Experts of a small language model: 128 SwiGLU neurons an expert, 2 picks a token.
Below are experts of layer 3 (counted from 0) of a mixture-of-experts language model. Rows are named router (the router's row for the expert), gate (a neuron's input weights, with its number), up (a neuron's input weights, with its number) and show model dimensions 128-191. Each number is 500 + 40 x the weight over its row's rms, rounded and kept within 0 to 999. Numbers have three digits each.
After each expert's rows: "gets" lists some tokens that make up at least twice as much of what it gets as of all text. This comes from a sample of Wikipedia text that the model never trained on. Tokens count by the router's weight.

# expert 6
router:454469567429517485486488531540526521562509493513467489611494463531455509547457467430528485545449482539523478441436463529508430533551448429557475482428445441481534445484609496538575530453526529
gate8:505456597469469570510500457562508453475500501570426552518444501492480486473503597504491567468474407412376475468474546574452523479516451496555495547563505532477481562463487531492507549484506485
up8:486483483460443491341548516387491534500463461531503522442542466514515502520444498571503474530479590436452470505494444489508544494504487559539496470464536535483477539533482549535454518454495441
gate9:525562476532493505470523469557473494461471566519520521494507435483494489544538578572543461494494439507560499488508451452503496495453439473475550534525463460448591448502505558421582507539488529
up9:514528512458449438614469562453482439561480536513459476441531513498410496584540462466480423504523482430508497530497447452512459537513498441496499551457513383490468511478502451557533542533480489
gate10:482476515533536460493439500509494439525564514493523495476557496460503434529526412474494407525590510488471549473544456524505480530494452459426486480454548514509448514511508535481549504449556519
up10:521520489525561533488523562578541490450510519567475434513485507532517445524458521491533518546470548466490518515529533495544505519556425489585481581523468467544478512495505443457490507500484526
gate11:498508438455493484432424510522525457481558521495497503492520481419551458494486468481513500427444506507491522431470410519464472448455533507449558514569461479484544461477521503519508496503529571
up11:498468499562492492532506510529481445520483498481521501471454514476495473471563459556488529501564588544531495521492568522479497483469487469512558491459499436484548543463582528422443444463469471
gate12:497451461431523526461515579607529464507538516505494474496465474480518519548542508458490450531490473493504495486502486542524482432454468536534488561481497495475504541479480465453488492470513430
up12:520563541515479573498535488534511515534530489417600539451491483535529514462571523504521518515430491516477500541462500448583405526436540569514423447526498484460444481489530546541496468516464520
gate13:540494507512525421546546487506425452566469550540507476453503492510521534418480541448544503506478439482510547512563539473573453504490506498542519525481533509554505529499558505488505475505526561
up13:427499521509508499506446512478551473476474519472500545541476479492574471501478541473480455508478507517468529466507516573518464502508516560490505514500424508465530512437479498551515512535533473
gate14:482525536508458478510428518550475428470473509477527518474496512525443534474463461561507386544433478450503537512411541514463488557497499497500506516479480513555491547502551497541503520511539457
up14:511484491494439483512552422449563544464492561516593557534485546526526471552433508396546497544454458482576533437473410475488500532498564503464499490443526462469521465540491475478475470490520474
gate15:575541481488483519500523533523425495480464458570527597528476485562468493570512564508486511524526495463505534452473479443451507578488472436548483459500462499469483462479472507438481496498520526
up15:458561457504501498492498570527502486492459519536525438541497445484388454496469508537544451558487497485579485473559484559537497489467508533496558500478470465524511477521475488496547516488497453
gate16:539511529501531513511520513602510421466512489494575422510491536435490477547525511428422497451496503517428451519432491457478509520522568511537506483526497552414410470509492538481403499505443493
up16:512497514504525486527503461576503480498494484463512457517473461469534470519408571520502496549543461476504434582499516433408615500452502452493419475534453510587479494528471496480513427509541432
gate17:563491511438540519534555453522473456509457482459506486457498543426553466537549446529516542498524513526481441506529522464544454496525489480465535606516515447599480469477490478500508472455488501
up17:559539483501415530468521493470482498522471570489497600476457447463449512476513530483489570473588508559498474469469517508484497523487483519464425506564529524497563490515508546514475488501607524
gate18:441532502445488535465544516533497478528457393516522516520405489569510522484478477485546520564532504555535490489487503509430497531458508470544483543526481527491458551527445496447533487534541498
up18:601471457549517461497555512472522557506497387537483443541485507542478523514533519512498537455525501539437493501523553459569517485521483482452461445549447549457480509435530557525513494515448433
gate19:495525556523503420520492507531464507619556507518415553463450510503484422455509491528556461491506511519565558504464440496525496467536508568369527469514519505505468508475504486438501497549463511
up19:508440487589503399537470457547491566459444500489432532461549559530457464520449533566520484377510487577561431442547489500584493496473466478510475490499511512480489548472488546512524461455468485
gate20:420478468543431470572585486489461526468500413559487554524502477477511499572497466556469438543499422544477580504580541461549416561496493459499459484452448460452540519485448520501560514477574465
up20:471445468468497471463493505531417549594512390505511558486478457532481563454506479607558549473495478525522543513464535487535517478455508529567507451456480485486546458593445474478483524535450458
gate21:540457562510534547471517536442495458554495511512449537562513494557493559433504450432464479486512486478485550534430512436491482563554543549490510535482489558537478505536463534536471552485495545
up21:480530477506432527530511502542469492471466492565455436557519504503526518489459561555433478438482536516506439597514497511526490578544484492480431512518460551473516505517538548479541445479433467
gate22:546476542520405480513460532570493515471470502494494469513556444447584433541486495556507593508459430488492444469473522445488515489496426532578500570446507461543487501480489429479497446489541544
up22:493495513544503463491430503438419508469543536501508475443533489512473450456449496544420519459545504489491442461502483505507505452472504462555491499457559501556493434504484488440580493458475505
gate23:510458526495585534436514521557563503514521457578566516487503485484525472534464474576541460436466498493508418509457426558482539540494474547440554528467517500485459502423474574514442560503529462
up23:493444512506576528471449472540484569519471478493611499504470481457469505465461551533473522536504504495509520571459508460433508446486532536572504471429488480488470539489511447521519534514468519
gets: "\n", " (", ")", "==", "\"", "."

# expert 1
router:486404569458490449475469473530527535450436500476445463557576446482494462539468460497530475355527519470498462503435508494473473582525501488510519532491473509501524487463481458471508557421563504
gate8:564496452512505505443562486575443513580509503411514457478447504443524537499510496480420559522500500502478552364522499539505542503487484529506535473475466471549564481550513501515433433514447522
up8:480464499515544556437450539549484466494555498473452472490478528462589482472496594512489455517539444520475480496512466469407503472458500495550494418548457515574533532477515563527467523500466550
gate9:455529512516559460531485470526477444579547473538511426508566482549496559480499456560594519493527471484532487541526517480491521477485509501472540520501537430539504511526479497531472457449464455
up9:512535499496490516504442490502446581478476429509467427509506496436484542396475479493527534528466508514448462514515420462507530451535554481482438546508481496499454490590433505533442507548452538
gate10:583540483490482438522422456560516482480476506426514526581495506531560551497529487527504491479483400466566574492539534489440522495428510534497500470500419509531563465489467431551503498483493530
up10:560546461510481493480488569468497492498460495584464482499477467481508581465524502487502509535542565551566552443442496491494540512572509543480556549548525467492490508494517528437435464478436568
gate11:483501469521479440485485487504543495481481523533474469471512560505460512453463480534520501518480392564516508530513440504494500555542527533513436437423527477568519518517439478514441486518469429
up11:475464484434486426537524502482450452479511523525506474503519556511453466498553526482432443454490528524469503524506484557534459468504546520501523493469499546494437526547445435478525488501508462
gate12:541436516450520492504560525525438506495503478483482466568520543537473541468549500487505506514447497509484509543496445557519435445525478449547468472446491489462485486487471471452564522509476556
up12:505448459547478510383510540537487548450552479497438466467530478512488581456485520443479488440531490485528511527476462407438482509516460513515513516541528482465509521467466510441495503505478480
gate13:449568417557593434552467534511473527490497528493452419549451522498561540498542482485577481442502462526455505516569517528497481502501512516468518472530482493440550460519517499499520495617441482
up13:480541457512508526531587508485499435477559499544487501544509514451501516463486489514496499439515512513477479477501529512529574396533519537540499410492444576436492514502421535463546449550478491
gate14:525599545471517492499412525566501417536437538533559484497426550457504556587518476487512472537578515538522461456509521476496541453414433511513417469476405540464531480492417525535584449503420480
up14:476523493475539489550552491549475510454499468511536450504478545467522503484452493502445528503505477574594492554472525452510541433510508462464490448511455546472522444523476526447482408487539442
gate15:534577423559534525463485525484396452570489460523560493498458474470517541435513420532517492550516483425495518467579415471490464543527507465475471451542479501469530428454519533490510564548476528
up15:526490465449455489515518494591470510550502480582522512511522517503532465522395465477472529490470489453479437574525466518593463522470479459464525436430474476421513512487467464559559474532512528
gate16:548500509512516511585513516489533569491494504448491527436503513489492481470434502533517510563522480444506448472528405570553450579497473543525509556486484502556465442479409492487567493496436465
up16:557453453461545503512438574469499453522458552475547457524485476522490464512479519473508491463581497478502507481473458457463537491477496465479465517425460502478506495453512559544542475509439467
gate17:451537527549500509519534478450457565486472487487494550528481460496413469513576478528519477506490533445537503573468469491530468517444474410566393505450444521481471480467561418483490492486486516
up17:453609511487403551542479444493543468497531436532509497538528429427559460497500440503488530477475517488445518559471522538455548549490560529451511464493574466501476448510470516508466476494426537
gate18:535504441554469476508449506616438503483535491541499443478529499494581477579500496511532499512470500536441551532533544475504462502466491523506501507556524511487487483511471498446468467571508526
up18:481490468493472454487365525557555413526513511563490442520468417523542508532483501509495458512523464534475513480544523429512464541529524448515453588444471504494488527513412462443451480537507549
gate19:559416391453560444440533506486519508487491553506466493520538410507559511515537515493569564472485449446507491562501471436496438489563493518447550487534579535536534423510512507510568485513495546
up19:472516471472551537484460508490444543493543469567399542528505527452518494519489503443404532508485441535498449518502516522506551464479514442468529519491514479550489502482550526529496456508527542
gate20:574490527490513451529560440467545551557524476535599440479462480474443486549531444444497580496484487464545511572457514442539537465530541493497525447562502458501469475491515469543430550502522539
up20:503494522475528483449530540503521514457568552466540502525524456480516499475563487505508505540440558449454500476518428486506435472592480569500505513494459482575509425507563532538450458533573473
gate21:458471487476526512439497448522472544506510463454473596510504517505494551521460403520512499432537457521517492499430539553480442508528500500531524496499492459512414540565477554561465420468488463
up21:537491485550467450555548473526426458464455453500442492490502460432473611530443490503500527565540570473526506501529413483557479459476487513538483504518550497449491480421516525476508607524483527
gate22:571503496487432498527489535520555434495490491445492505505504575477556538532629475455517544530482561503396497484469548535511487405426473491511471546542501474548425457492512497542517492411495525
up22:484454471429565495503527542534530526557567510450480521487526518492513490479514469447462468543540452514528466496488502498579447543425465545518478527485481589476514535437508531530524411505534511
gate23:489526494514460489473456440535537405553483515439464507565492591490540467470498509564537484452516464487525467521471514483512421460464504461486488531523498494463482523586493517498487485559484458
up23:491505536515511473541519452459481603569583469550512526525488487486536565529541482577499447445499452401479494512443513579522555533460534511484524513512494493541489492529533454489558512494487518
gets: " ", " |", "|", ";", " /", "---|---|---|---|"

# expert 10
router:500470507476459459509426499469527510523538479544470451528491551530470446573526457552498483466462459504518482429398466454522522536509571462539488511530437479524504485490492522512511468526487512
gate8:527461506551451512432505464581511453483474532530493469443500527513441448458503485580512549540505458483400489527530512483521538484461500457476559562484512485566464454487591519524485496478560467
up8:490462426533597523506563452504456490459492427425505500517487521602553463439466500474560579508577499454438487549451522446447485487448489467478551512545470615460482505451514486540568480505446518
gate9:517531494488468456513455436486489570493487485472558488557475557564473508537576435519500499498501527518483448533526511478508449500500452490533530573490572558494533500479534509560439482525439504
up9:486563503520489510452509442519525483468455481485529546524486441473522470558487489479485514432506560473550416474547493512583511500437466514482587533487453451509446511491495563540492512484539527
gate10:451444492486477481502474464527526535488516487514562479552483488527542454498502452504497520529511422509461566493514476443490497495539579481507601539464632515497430515533383455486402501529479475
up10:512500552465491481544527514520432498575504455490568542479516565408511428472533463484509487510554429479478512496513525519462488493523512503387483475508494522523512506546390506470513461533468497
gate11:470492486531430506421496453501537498468479522479523448519468498590544485530480521448434484527500470529462526490436445457527542524531443516610521551502570505479481444486491518441516539472383480
up11:536441518507501586495459560495499485490549517518508508539507497495512494479552522481475407465515523417521497517449543490587521470480498455527557412492436482489494464499575515539437513488560480
gate12:497515452506477503483553482466510547481503503509453546519551554507469560522505535524535425483466443452488512482431501487378468503508504456529541485513519453468555527433533466443493506504497510
up12:476522486469551434557591542473532440490480524514496474451459483531469499607474494578428543541517489469504559547549524477479517483472528483594549430462517476397466484546428463488482493500507482
gate13:447402466461478489513493509498504471577431527513561458521546479494482487506492509547427517435433452508490461466524515548502472421566463478517474593523472552496482590487470496505533525489547512
up13:490533437506462526424554439542434544529533478543491576457502513490483525508548504527580428547486504499458469486576536533555483522469539498490488534456486547536479502495465486558532526487476466
gate14:473494604497470464462402480480474461462513528395454499543484534482502472474469430501458467421478568543531558428543431435415525533536509500544531457519478537484513516458498538495484498485480500
up14:449461441452524510547500510574515489486453512487512496509507536536479481529557543525418499475541510506533549481483474503484560497440458477507505542472425601498549473549564478470499475430489446
gate15:507461529385486446573568496473503462502496554478526470536475528486499440503585527480499517535456521506510486495512584461516521495494520435438481530498457502451485513458427468496550499474532585
up15:497479607496485451491525491551535538468463479500458562484497525494462473503573441446510503496502507600491493548543383504480461623511525501515472529499498583467541498488547570505575495549593453
gate16:540476459465449519466495576477501538540471462479471463460517521553480549478467487473562532476544444534483491441492519447435552453491439433580501557488457542494507522438465455510477516544412606
up16:466471464454515505433485561463635521510502499451472436390472508524473552493547490483542552451438447541486527512488512448532492451468448499471472502491496532537450547514530544483406516475497555
gate17:554445463501493477539463499525523472476482506600580519498522516493526585524499498521543496534508463505511530442461463473572481483508519507484454548552424503623482492500490493593566475493510539
up17:477427421465434446460403520505523494496487474555477511520555470494462469492532473455553500485499513521445520497461571527506512490549555459497530511539569531483518507467499554497513467528531497
gate18:495482527483453429420449483507487499574469497422478580483493499531502483467514488517465483480467472547501509454511391484550507484493459470512507497562503482525530513445524516525509557485556538
up18:499470527486504486479559520473475493548485476469485487513524448471550474533497479496552574532510468504460501501472516527518432519581549527453517467416531513456489531468474537481519501470459469
gate19:545515466482531522421480560514425503497554520563546563477550514505547534484456490483455496507562485469456453449427497469500470517547502496498508452522524489526520502471449516473467505518492491
up19:538520444535440538560454459483479447540482465502508466508495510505453517439454559492508484451494458517488434542472531477507431475580498447503469454532508608555492520510409569510582501508441532
gate20:513489415469429522534442403557497512606519472500477495543462494517543460497473527563478482519438447516580479510510495497479496516427439544509535554487499534473562481436511473553512502513452403
up20:514450591508485474482439503476490504521505487557427500521526458460526454450495536477447518496515469552493453480478541476519549493554532407431539548501525566515565519504512500530485524481543525
gate21:461493453538499497529499493510464539412498574451471567495519464508486574548530503505487502502546472407499550543495448493520555510531543475533540517447504559505498551464493378457448480539446544
up21:513543451490492511512523534471567521500449526481513452508421402548457490504596449538473534548553569542513500503536578456454513510546507470503486529514534494502505524493555488458443424466553417
gate22:502458420544498450599459497561521460529491531507450503525504552431501552523476500500452458489439525555491484542521541558548464549528566451514474522516457500494545505505531519503501475488529463
up22:589491436487482485491531511355435521515473520461439490486465511492529573556512562467574553453488526480545555441491495552556562459520463513525496462514586502430513481547517464507534501546502549
gate23:551510541481504503470582482467450578502533514466500504526476528509520526563562545493411508571505462481505525611473482553486513535538450495493541439507475485519481456456476426544535479495481535
up23:526481509494571507494515504527473489432490498486423508467610446544511440467530552455523498553557535558464519406513549487550561486496486519497537498488476541573517524540517570486462416570422463
gets: ".", " |", " He", " It", ").", "ic"

# expert 5
router:475505478488513540452546440575536501517475463434463473516495497516481467483467464488541508547541526463539502492425510561512478527450509513532475488516446506533539513427533545484586486497513483
gate0:477485493449486512505510485480567601512436509483497518434483450534534451576526479448487478540528513503567486570560489500535456485530582570452476526461556444499536439476514453492584498454426502
up0:514499544445502494501474467470455581511501528478483486535425488464523474524508498471589503455489481532497449498578493535503521560461531612459456452502452524532472510508524535489529496557479552
gate1:495548471527461471529547460502505510507517534514485436469507505494472514494485528487492493448529462471537523499427501516493488532475522488493491533487495553531608513559553492563506483458508529
up1:492514458546446491460554443476546343545497461491525492444459479535478434484500515510542461472499540525501473451527490502505479481468509582527530495491440498507536478520474467479466480501526492
gate2:453446471460513544464539527591539526465467511547558470525530497493534499552482421519481486530512526503493507514420488591468484488420467552513408509468503476470525497497542527543543484473468472
up2:505541488600549432453479514487558547511439414497491559502463411493540412462519473525525422520540510581491485529490424515451474479492496552473506607537504444507488571520456478440405499468483522
gate3:426444455486495485498522539569451553413512438520431492513472527492472514475446482451473489465461488503506488525524525528448522503480486559564531463493503509457475489542496569512580480432496465
up3:467449452518397508546527450535498553543452479443501492538487511504465493541437557485442579438530500505448556527474521474457479474528538480561448545478539516497497486465512588517489537461506470
gate4:510559409554491559508520462526514481584441514464414480469516537531446480448487502460597490480425491499496468496480476461481473468533451518397512568470529505460538522475470477483459506536485533
up4:440458531509524535473490527495522525555499422506525489612471449520504475531472540488501471416510562512484477506448500459493553502430562424539496540497551477505486550474472471479486542512595514
gate5:498491571555497492557520509539515480453489497554531492508529478475471461472521540516522560512503526498482513459505503506460483492439623431526463400463527487459529481564501443503435474487522514
up5:480519472497561456462442500480497513506514527510514514443500470470421499515460508413583523499557502452523518484481522426456515562528514516521481445475524480536553530516528551516479424521492500
gate6:565507474534564469463508449518449536532543492587495463502510461576456567562543551499517545555485484488470561493517516477491469541529460466489537526513490532455477448482457579570492481478519523
up6:491558535569544501534496480482475491515453502500476539543584451438548419542490570475523426521468472518521501522463505533519456501564522472511540517485470467509505544500506527501536509408476519
gate7:477593451516535501499557473440461497533434513421534555500539515454552502467533514575521480582540453490456528530511463504449488514486489540536490516517496524512506578525550529516422462559384535
up7:477475464476591512475522507515505535554505557461490555507460461533477519448525419483566570441519535544508479476493437564482458539478519542487486465487504536462567563519445502524505490430476487
gate8:512486430563542485537534423517419515478477515467459503447466502502473472539468513509495508529464476492469429485484441473513480557530519542405558409495503480517522540438563540450549493552487488
up8:505558408506488453522540490418501454544532432479570432564533520455504502510503505548469544422491549476562448472462527546461496471516447469449493455493473461532502554489545401534543503508517568
gate9:551478472488532510500527533581449535459446538466520424528497518479531469498445456515456438473454510515455500528500561492507502557524553571531459506524446537527464481531536503480461477450509566
up9:482490406472536520579468532548445538460512510532525502495495535515495541513468469539484527470482562497564534538519475423470530472504485508451504485524405458437502465432492483504585519464531527
gate10:549481498557481492507515498492524487495447504574570542442569446503441477492454488510449492471448470614481523463481515454460465517512476508527501493526494533520460512514531493499518444437528428
up10:418476404427551467549555437522541500581487406529532449500472506526540492506501463520474497530520518518431523496437519481548464488491550460538504457506545496527461514479476562536548546534541432
gate11:478583517416491527502511454538541501442463484581525454488474447538480490418561479494489522542527472454557490536525541473479469571476502493502535486482488450560470499572496452493542550525545511
up11:481532579457482469466542503503426505474438554537463546464505585469536503571485524518512493527517446475468515512529518504514504487459512482501485489490474440508488526505527550516522517537527535
gate12:486506469575480457478501462490517494435478490428458493515528501479463455486493551495565579490553518536537542533442494514509511500570483518450508475565505529542514471478534495453536494488510453
up12:536494537530493487441510494447591521468509528510448467461534507478482462583452546525517455507484496559532580486468490481543475481456462420499427467460517554524539515462488486479485461505519438
gate13:504447484498488503536500513459535445436471520480464502486567533474537457446531527494429505563507451489542506414468492538525525452553448528475484427542489558496538540444504509513507519469468497
up13:497498516538470478469575503496503581509510538521487565526502465521402491540513527566574504550534491544524535546451448495497549554506483522517493451485481562441511470457481522490456474427486561
gate14:464485528488473490511472484543505511502523513493539563439522578555463547533529492540507447538513461489565555536448498626485540487521495572420491523500495463517439467470433488502492426535489504
up14:492446450595480489540455484464568474511515546465548597413561455485597477533498520471526534475485529536465472532508562415490535462465477479522556445549528533482554491505542448512508571501414495
gate15:488472481468497443460480484571557555457492546475511555461507484418487522548520459434467487492498485482552529513500481484513509430546571508567457505475517445490571501502506429481499518476472489
up15:492499443542584457547455525565543490522512466508422505458510528424510521574476491509565462513493524555569437436514456492514530506503536560470529553516463537520559478501487502492567438473486491
gets: "e", "o", "a", "i", "y", "th"

# expert 8
router:459468468402511481507485472564541535577467515515437445570508538499520480527470520476510424470445508444563470482416469497526431562539444435575472508455426538466464474473435493539506587379482509
gate0:439463570559539536476540478513529527472556520552523495500506459499518484462420465462547514503444594477463479470482446541524444574473501434485506464378525487472429547491496552436520511534487512
up0:522452470451550519488503446529507485482528539487593546505487496535489569507420463586525490468444534557476529448501504484459504499493495571466434570468449504454491419510498548491466487539457509
gate1:442472504562581500530570520473467503437487468488507502487495509520560503483544429473551502594476454490505456494489465511500513541473397497521432569536430523465472526486530502486474481441471609
up1:495488489498520450560525494476424485500541479516581559518488501476508495491499409503520467500531499428553436509547521486474518543513401525541550494519524540526489482452461468500490506482553500
gate2:494383467503463434563504515448499469450441569498549467538552474520526560516476525495445540524522486560553516448474503503489523574481496512456498459505508466484453513508564545509447504514511533
up2:564447462501504460480487516511496527563498572490461504460529540514551464567555478491538502509493531502571415528546560492500462469505440504453460484518517531471448578439501479517541469456447529
gate3:541498487445526484513487413405488435448465456424484544509454522457483484557484543413537500541525557530528560502469477526508481498485518456459514449454471408509464470485544496465508503575587570
up3:477479517512509577550520480433542505478465539543535503516514501541468493439509514489474450477561511510455519486466488420484513429453486543539425545539484534526498452502500614548516569489558509
gate4:520505507503473426522511450530469538529466540473495511475476480456487523536456538526539481500488448541501447426583483543476509440556540545464547373491475512483567535525451437525532519420507557
up4:479499500458432450483457519516552540441467518463483521489519490507515478504448509540500547474519462499432444515519451510561487463564505535571570450466476471469523542443482524500470528513489488
gate5:485529547497539543484510476487411510498498501482529471519468438503552504484503505472487439567493557451507446595495493540499394542571540470618459536455514441472527480512484476528515483501457536
up5:577587464479530557509442467494529528479483400485525465486499552524497432516540496514513473544578490542519521499501451516453554561484543504500517506489510499500474507497543461602449548432533483
gate6:507492473470455481497479493556526525491475543534538569571405514502440523488514485487425430519496470524413516467439482526451400501511494423484539473460539469546496513515474519474542565523496498
up6:532461540531426479519511518506554548485444515484543496562475466479482472436494510533488536560572562506423501481457543477511510557444510555546517464526500431534529448433397509489500544538473485
gate7:513585507470463517561608524456390464549479541540439515489532490492526441522485560509514425498467443497547497460499488466565482510438464534508451492431408491566505517460582533529512492453489541
up7:446474533527468469501520467469534430497457485483506473491576474464535440483529544540433464502527550489542497545482540534461438485428521474478485534476496465427487481477552498472421507521489501
gate8:470446463487465386553466484521503468517461535540500399488572438509592609517458544530478577476530500463517535464501464559474495457524484441481511469562486530486468443499506484505497499471487563
up8:489504548485513488551453500542479510512512440435500484510477495469540453478483533516490546506511508531522509479441529567544490612496506531528497445504488593395490557486474480533555529421514468
gate9:516490462452450501536529483500475532535548468481501568487490488476521469479556574523547534525478434477354492498511534520471481555540503533440566485491496468535455540457459458503475450476566478
up9:569467442484498444539530523513484475540553515556476508578448461489506465451511466483546495432457497526489491463549490461549447493551463470440500504481461493521510520469499529454571527504586561
gate10:542513488513520495480480416432501523509449501533468516527505534578488573512527499497473520484440497482531456506417463497493492517489444494515522475522420512521446435469541456579483541466499470
up10:561502523465514482575538513426509595500430573446485463524506499450484535499490520497528489452434478439498422571507551558463498506515499495487515453512542476511487519572521439468446475552476536
gate11:468453413513529475504456475506500493494430503537467473534520513504491445531520507502558507554466423462494453434481531508563450536485455483461485484530483474519471495497496572518455426501454507
up11:467489480537444487402505544502482520494496476470421488467517438491506510413468487579553545507546472544539480479504547510560469513547569494499530501522532466519485502462433573459483495513484419
gate12:510496563541482430453487507553444494510451420457482529534574461443491417520481534511505411468486473464474449433521531508547572505497438459543547544533452487499540464454505475499529463502534436
up12:462493405465479481532492522477461544529454490503498495453488474479489439498545457450538498508523448551452453499508507647486524488481605528495422547487550538503481477436552463566587459485507419
gate13:482544524446431403440518534525534485537513414548499505400506549529590505515467532464484509537504448454489527489530531473438546525491526464486480448487489507504425519503462487501435508554457508
up13:569481478485460512501532523542539525494546507509470488536464478519534473502533525528489550481468462537520409512501514458503479499504409539514520477485508541520442441568425527473519488538503494
gate14:485465573472546425466483548539510471553511556546509469551448486475568535416508474497522477486465541471480538521425463468501477499493490494532490420443546484518497525601528519535449544495456547
up14:527458510497578506516495429447557462489499483519507560479595547466527509476495500547525502506494528533554546533418498477487520565431461551525460491453459551546477428571523516544486462459523460
gate15:495495511489524462512519543540557540480465436514535391500559550477537522495504411465465476489550493541503499549504471496539486492497508463635531467486553476536479475505518494546478432498465475
up15:561468489579465459553492528481454526509571511470495479471465458463494496529455465455511497538508471506558527521585522494548514567511467483472493496496532528523549512500442446499475452527541549
gets: ",", " and", "ing", "ed", " or", "),"

# expert 13
router:446501566477549476512497579552574524462500488509443493508477471494517449551483527557528448500447452525458489434451496504556444566498486525526495505601441524481548489420423505508578419581491499
gate8:465485449550505447544458463520502589474543576473460467532462540516506522490503557507408494460461514512497548539528488539525458481519496550491520481555475528525478482495494495445485466503513528
up8:503446476536577502521529453542526469562477531438541514488500497584523526529573444442525530469461497439509521471552457513534466464524478477517484527480477467507428445516540494519522523508435431
gate9:551579436552528532599576486529536525550506425487491528446526602495535571549445513480485538515540434568504564494480538496465444562481535477472529469518500536473492561500573485516510514469524540
up9:448496501507519463497477537459519513504490506443525522533535474507531515470491478508479556508501549509523461530502599503506491516474503438513457519507524501414546482452536442557525487556502482
gate10:388472511480501524499462427523401489525480502520527501447500557448459454514463486520525518550516500453466419443499518565469487464540486490460498499506502532590478518460519461475536493492462521
up10:410493504482466453483541478483468541519479449488445551378435484507466476492569497524533503503471427489511582482534495511513456463561462498482447521581507494530496449519473513478573502542500474
gate11:500520460461488522494473550531504534507520461557504528517471480522472478441565521469547502513518449425486460503412480505496523507469570570462450427503543475491504533562497489499544502553582475
up11:516483440497493420396482532480471535420420576529475523510443500431571485482542505577484572518494553465548532528488498506398465528520462464510486542513472522457528484456479555538481503463436567
gate12:498508455447569500447493466481571529503473422511499526521462516532493441442505544510415474502515429497521471529581550407510541581509545557499502514550485462498518414512506503530493438431513473
up12:511438514449485515496444513479436542451502482502473462495490533571507509511565462527471506549492491452506480444505493548523530591485537495506519539499517539506462465548507487520520406454485486
gate13:514504448511532452527496535597501404536531520537404527509497532440483571550458479531574441471591469383520536543506528527461444515454504524497478446526525545497479455477510523419508503514569572
up13:549516491449431523430424504490562480455509458438480533432556471526498489476491541500543523541466557391524532433458465466463476550497508621462447528550468516453458543476506513499522514567480521
gate14:429536519531471468489495492491498499462467477472484471500469529555510527466517482495485492494468476440543489515519456480506466531506575516555528451506579498458502467511473469541534503477512588
up14:508525438498503484511561471431579467496447529523534510485417476540445552513506531487523435518504454462537494535454549560516537489535508524549506514539463446581513507532501476437469465535491437
gate15:527478522476551486474482455475449469481482490434480577535511603521573448457448507399517495481486524474485520531510503523509412542405548438460543459553502419536585575517491535553501558446519473
up15:518477487524435504401541557512454558495484498505512554569469538526538541555463477546475621437566487479521480562430461475520518514438439551491535555475469502520517492456408453540524558515507512
gate16:537399454507493545478534484512529495512453506566463507552482535571545542531570479504500506509458454423543552440495444513445520625571470547551504482444475470518541568442505513431529561482568569
up16:407524506444477503525452454413504484545442458470487566555482464499467470479548558555489433458497488487507485538480540450531490563582481479443436452525494445463507456426494551475488623492533495
gate17:464520497537473495453464499422543506504471493500515449495576487520494548479513506537517509510448511520401454483539521486476514464493531495437532456456495512527538539468534528485470496494575477
up17:534428502486458505526507520548527457521460481517470474511548549475522486644470540508479508474539454530488480472524487543516522494554593463466478520474498496565584523484396501563507530492549542
gate18:505520609491561526507495504524553499498518510520490472573481514507523485553494529551488555462441430556465487443475480503528560478571497494495463501523527549542512399452458485556473488472513494
up18:458515504441479499484561521479501499505499556538562489424467523538548503528449469533492481487462498460548516543533497502460462539479498498475476466507534497443586533470517507474493529444452491
gate19:500454517483490541474498560464601547506577461532462538509491531416573506477480419519460502405508560470604464477491505505505444489501495498529485541506470552490559387468491479545527411481481509
up19:433478522558466448529538555417502452533550502467506434477471480539450485487533518445473459441524492500528502488515498460488511553508531568543491581494501553504509555528551472505533485510470520
gate20:492433494472521530516504556535483477494529518529420477467515440481464512536449524484517492470434578470466560527487468560503485529506495515555510459482437405549514552441501435476523541480531511
up20:515579507545506488495482559490536484466480452473512495504452520515481483509534559510525530554453444570545463497454437430437491563579453504503455504534477523468525523445440473532574572566508517
gate21:444485519491509497522520499523564504525464515469543521526475518502510543418553478488595505510485480501524569433556445488489542467436497493493466535463487461456513509517432441416511551515462512
up21:518565552506452477454448538515514502455502483502433490546450500498537455540499545532490487528491525490477491454471518513545534544480501504416436559505541592534516503455484447491540523498484576
gate22:465571447454489518531419519542415445539432488483485539546530461502546508520469485432449493500510479512484546412514465518511543557529549493525512491463517472491563500497442524541515528488515444
up22:497491480527502575464483450457496521528475443532481549435493535466538509509497518516486493534434522532528410499487490458505557558492528474573507525530465452479491534487482503523508465512509516
gate23:548525522474470468512495556503483438526513590512502448515482486543526536447508486539422518536455507459435510491466472549401505480510522490566445569522592458431527499448438530523555520500534580
up23:438460497519496518480559524427481519558484536495514486448513526539490476501514506463571449516485501562493551466519526564553514447553409472507466518518507485594476509465562558566545502456486466
gets: " the", " of", " in", " a", " to", " for"